From a checkpoint of a small mixture-of-experts model trained on Wikipedia: 2 picks a token, a variant of Adam for the experts.
Below are experts of layer 6 (counted from 0) of a mixture-of-experts language model. Rows are named router (the router's row for the expert) and show model dimensions 256-383. Each number is 500 + 25 x the weight over its row's rms, rounded and kept within 0 to 999. Numbers have three digits each.
After each expert's rows: "mostly gets" lists some tokens that are sent to it at least half of the time. This comes from a sample of Wikipedia text that the model never trained on.

# expert 18
router:490496508456506526480540479532482516488500514531490573469482499545533515466458479488476531513509524529528500464463479501504475541475534461484517474486472460463490481488491493500505479502506490475507487510518501515513471530481506478507551456555514497485534510481522450478485498519530502475527510487507530461459553505499535520511532492512593514504503497507450481514445508485495535499488
mostly gets: "015", "013", "021", "017", "023", "007"

# expert 27
router:499493485448520486542498508486512507467472499480480538526470487547517518440488450485518533526505521490480525485471493511509450519509524499479508486444443437526499479466498503501494482473488508482546491498519492510511496486474505454541495493531508507475516480472523498458490514517506514494534484497526544505472527489484526520498498507513583482474513493531475469505526487457505526474498
mostly gets: " million", " ft)", " km^{", " hold |  | Swing", " billion", " ft"

# expert 9
router:452480477448509512512524451533488510491493518480513517498520472532495499451461469509507529525500507520493490486488459516534463504459507482503526485515438466527491470467509507560472440498510529489548491496531511511494498518470528467520561475527536495507527490525513485469478503496499510485532554499549493514482556481486496492531499518464583492485488457527460525544482497497500522446468
mostly gets: " wrote", " took", " provide", " accept", " to take", " develop"

# expert 7
router:513516524457515509500515508492475506515490515513482531474504487505503477500474492497486502545555504527452479462467488475510481524465518494491510476467456452477500476473476476490456463489501482464527491510518517540472460474478546467526541434532496482497547488486512466461478513523466526468553522449513487477457514497479518469512515455503489471494489468520457486501494465491493525468481
mostly gets: ").", "\".", "s.", "ing.", "ers.", "es."

# expert 21
router:505512514472515482519519487490480533510476526489538555466509513527499519482467505503498483527493517530499507472471507486489459476460503473488504465497446429519496481449492509533486471489526501494525505487499511505487471526436532470536559454493526522479495481485527498488495538479530533445537509482554486507454508486521553497512485467467550515533506465523473510543501497484476545461528
mostly gets: " Love", " Night", "| October ", " \"The", " Show", " You"

# expert 15
router:496503492478491515526507503505500527486469504494507561525464472540504499509454483480474499527516526533485525483456515563496441488512510477474464502488475437527468477465477543500494444531503514470528543516523489510532473494485493471502501481509492509530490479487515491464467525548510558473507525485527491488441469452524512474502488523515518510511487503518481499492474476437491525489552
mostly gets: "\\", "_{", "^{", " \\", "partial", " km |"

# expert 1
router:492503472472505470506535497529467569485505517492499519513506491538551469465472482464508482482535512515475491456474503526496461528475497481489523504492456443477525469480472510512478420514483502454513510512516460512461447494481500484530541512536515513512512486495478478508487523540483507493538503456527489464455525497486548479485464458505576475511520498486475514517497505458516514525507
mostly gets: " J", " r", "- R", " | J", " fl", ", J"

# expert 8
router:502478516457503490507516491530486492506453464516497532494490479534541513491469482470475514491512527512502512482457467490524450538490490474480520501483473444461494475509481492520494408511514478517537490510501493540480487517452508450528547485533507485522547503502510484473465527507547512464525519454529508482464514513474547531505465517478540516511519462505491485501508495480504552468493
mostly gets: ", which", " who", ", who", ", it", " They", " has"

# expert 28
router:504481542479522508526520507500500517488468486499524539451505488561513486473417498508491493507506504519476523486484484489527446544478539488512495490517476435472461498497488505522495473514498483486529520514511474513518462493439508483526519470518512504512527459474530501492490544504495518483525504455519476488460499498495526483509480475530572502500490473490469485523509475489523540484550
mostly gets: " North Carolina", " Records", " New York", " Florida", " Stadium", " Chicago"

# expert 4
router:483504481449515491515513483493465551498485506499522551515529472503544479489490498487494523519505499514477527453456475522521474509468501456481514462493490484520479483484493513508468426525473498491556529532519507513494475528516490454487545475512516502506511464480499449459472527513507536486490509499500466461469499499472519519518498502502559478517516474534494487508465481486512553466502
mostly gets: "idae", "ophyll", "obacter", "- Class: Insecta", "- Phylum: Arthropoda", "- Family"

# expert 26
router:471494528510487510504525502497460527483489504498528535463500486513482513474433496514459474524529502505503497467456498495535495529509513491458511490492482460487456492445456516510507471483512499492510510493546498491509474503490549473528548460513479524489528470484523465465518497483515523477531513493543451504461476486502510499494493481484584524528519509524500478522505487471521534476537
mostly gets: " football", " Championship", " Cup", " FC", " league", " championship"

# expert 14
router:473502513475501515505539507494472512472490500505520552483504479517501545482440484485472498531522491497522509493469495483490457557492492510494533493471454428480479470492477517519498513498505511479502496528545503494496475481430482488530528475518508503507513489484494481478464529546502524460525546476542504488455466490480534471500508501485587529487501461522498490523539497437482501470500
mostly gets: " | MF", "|  | Conservative", " | DF", " hold |  | Swing", "|  | Republican", "|  | Democratic"

# expert 12
router:494510507492509466486521479470503494494459494521492559490490467508534510478456451467470492525510551519503525486445496534518453537465519478501499492469436442510490477482487498505498437487473480487538518528486481502504460535490532479513542460533544478498539468499525512472506540492492522466543524448528515482490528480485524490497504513468521497482512464500472510512499484487489508487536
mostly gets: " would", " can", " will", " could", " did not", " may"

# expert 13
router:512464524460507513496531491478452542470520533481513551453509499519529470462445494496502518562496504525436523454475478493517473477481540487513513466507477451481471506463505526508479467483492484506544542511507495508480453527465524492515537441552534494514502485470516479489500504499536500477532509484528508497492477474499553474484504493469516484508487472528474534504500492472494507498533
mostly gets: " John", " J.", " William", " A.", " David", " Robert"

# expert 29
router:498495507471502499513520478471508529482477522481516535480476500513537486480470507474494499508527511487519516450469476503527456512469512447503494452532483429505479494466495494494480454477490475488519547521477490539459460546485515487528529468507541474538503484486537477474489513508493515469520533467547491491453489497489521492490541486492547516498486466518478499485511505500475545485532
mostly gets: ", he", " he", ", she", " He also", ", where he", " He"

# expert 22
router:480495502470517512506531498502492495483485511472525554475520473557506476481471463488476501519524517536469506468463485525498484511455526464486490481468455447481475484458483482518464508472510498505537482505487485526495468499453540481545546489525493514504527485490522486506458504490505511490522516445521507492463509513496520519479508459493598507506499465539489488515503484459510534493548
mostly gets: " one", " during the", " these", " other", " two", " several"

# expert 23
router:471507517484501492499519504457509535472497543494517531471484499521521510458444521520497510527493531480474505455490481504514464537475534466510495481517481449505499501469489516515485456471480486506534525533513482508491453507469510483508554458516507469499498498485539455489496520495494486444526501483536515471470494505505529488494509522480565522530463475508460500513458494471516531490496
mostly gets: "ı", "kov", "ko", "š", "í", "ów"

# expert 16
router:496503472519517505512538480487504518501479533509487524483510493527502525496462499477474485515534501505467499489473456535518486522493530488492505505497477452517471488458476496499481453499515519472526530517530496513488462482476498497513533459502513484496523473501499477498495499494518514480504550484556493510476485467489511475476487478475535485473490482509499488496512494461518521507535
mostly gets: " K", " | K", ", K", " | T", " |  | C", " of K"

# expert 20
router:495486527476515503477541508487492506494519518510506512503487543518531504487484500489477521542532509488468511490496464549501468535482502517502500497490446468523505457429429522530481442479491506482522494513507467516508485523479503459527556448527496501515523470501522478470483501477524544492502500467520469466454472506510507472499515490477565492507483482521468477503516460459523544509477
mostly gets: "°N ", "″N ", " / (", " (aged ", " (age ", " m ("

# expert 19
router:517491512504514485489534477516487496464458500516495530457510487523499492461478477508468514542541514506490495488486490543508477520485512473470511503499481457493484502485501496521484524473517484511512544502514486517469498514462488476545545459542518499540532482503499474472491522519496548489543520489495486475492510507475507484505480487495574470481501466531495496513472521459514514472526
mostly gets: "The", "2", " However,", ", the", " There are", " The"

# expert 3
router:517510517445508475539521493518470509465477508475518506501495472539550511492470476470496478535538490530511482513433485510519443508516507478471529483486471459525482472473501530522459461500487530482536519543525460501517471495459490463554539486515523521509519509482530484473480465519511484481514522484534490486479498488493539511490517489523595496459510525502471493506511514458511507488531
mostly gets: " car", " bar", " medical", " heart", " computer", " ship"

# expert 31
router:495516477472485505506513462507504510484486509484503523478469490516529504469468492481487501542524515519434532485442487547500453539472511490471531494485459440507475465449495491539486510508474460484519513527510486501481461476465492470529530471518521477516513462471512451501468501538491530476546517479526520464473531513472526486486477483498537479478526465497482504521510507465536531467521
mostly gets: " or", " and", "ing and", " such as", "s and", ") and"

# expert 0
router:514534540479501495537538462511494507467473518479525523458508481534529503447442497480481499514503522521483510488480502491489468508504505482460529470492470452486462493473481512536487450505510495492520502537523481496501466512463503466533522495493517500504538471504530475492448524472546492464526489475526483497470496514508551512488480477498585487515488502492475482525526482470516525463524
mostly gets: " National", " University of", " Association", " Commission", " Awards", " Army"

# expert 5
router:506472510473520488519509495524477513519530527519524554485502486518527503466484458506477502541546499514517538479470501509513470516491513495470542521498456439489505484429472499519479493511465480492525476545518527522515475468464518465532533472499508502502523475479518492476485516525525535481531502466508499454458525490512515494466498465494505516487521490554477527525476489466482516469485
mostly gets: " was", " were", " are", " In ", "In ", " is"

# expert 2
router:487514517491520480514527538473480507485468523490527532512492499542530484475483515484453485530514485517460521474496485508515476522487509478490487475510465464507456483454494501515492464495492473505521513535523497556511504500478502465521541462530523505501501498465531515463488514494503532485519520462505496492445514488499555516515470482474541476460512466506486469505474438470523543511534
mostly gets: " Lake", " near the", " River", " North", ", U.", " County,"

# expert 25
router:465469490485504494500525466481495495489493510493503544471491530527523518463473480532465498524505522528496489461497507553536440518465513482478500498452476464500482481469478505477481473501504513480557490514511485508477493517465520463511550466530516483523509474480509467462483536544494522505515502469510492477460527502486520500520500511494506486489512456499480491519447528492513515505499
mostly gets: " before", ", but", " when", " while", ", while", ", as"

# expert 30
router:463468487452534489511510485464458505464466520495513553514495457553528473476468470517518484517503524513456508490462490527522458531475519474496512477462479465511491470477496506500484521497498511498529485525533476506516509510471499447534525484536504486496533451466518465464462517525525510480524514474525504497451487495483520490504507496499595454470490473544455493502505481481521541484507
mostly gets: " is a", ", a", " an", " is an", " of a", " to a"

# expert 24
router:491488514480534502536556492481467479459469485494507517502486460538520499479471492501508507543539533545511514468470493536504455521483518480502536498498468441546468479459465536481477470500458486459543507500520489515511443495483484459527505427506547498533534470504505496512457530531549525485525532488516486491484510508508526502483513479494535484508511486498462513523505481483516510505521
mostly gets: "% | ", " |  |  | ", " $", " / ", ": ", "\" | "

# expert 6
router:476492497462515495532477508498474536486471492479535550472475468507504504475452484484488496545493521476500500490527516543518458528500481488483494467517455433506463494469488529520481452491483517504540500544513490490502476488473508477514519475516557503507546485503533493503498508503519504453517524485521494482459496491478552502504515531490541521490488505511461459515493487465516531481536
mostly gets: "ş", "у", "ü", "chel", "ç", "omm"

# expert 11
router:482512542471497478534533484534463508498500499517494533483504480538526534497466478481485511514523516516482505479453492454535494554501507496479530477480488452502480482490460530539488387519481510487544501520514502516492470513477516438525519459517520503480558492490530491457485516534506495482507531471514503456466504497511520515482475478500580502488477469520476476504523502472507519494488
mostly gets: " President", " son", " president", " author", " father", "1"

# expert 10
router:486503495498502479483509477479474557468499501478498557466508453520516493461455501463485495564502504503473537497480501495506464530483494487466519478480473440529480486488499481490508478475502469488521521495539513510481468489461519464509534463534525532494518474517511456484475536506525550497523526470533499471490490495467540504516503500497498502502541481518481460536454482466523539490534
mostly gets: "\n", " ====", "′", " ===", ":", "}{\\"

# expert 17
router:483497514481495499500535480483498513496489526517497569516464477543487485499466496495464484564519540513478511490458496505506462565494516475460532507463469458444495490492464496502512517485488506480506526508535495527479463508445500484531556488502512469495534475494484451461500528526503495473543522491550488496470506505482506513482474506488518491503507490547504461541532499458519504519518
mostly gets: "o |", "i |", "a |", "|---|---|---|---|---|---|", "|---|---|---|---|", " |"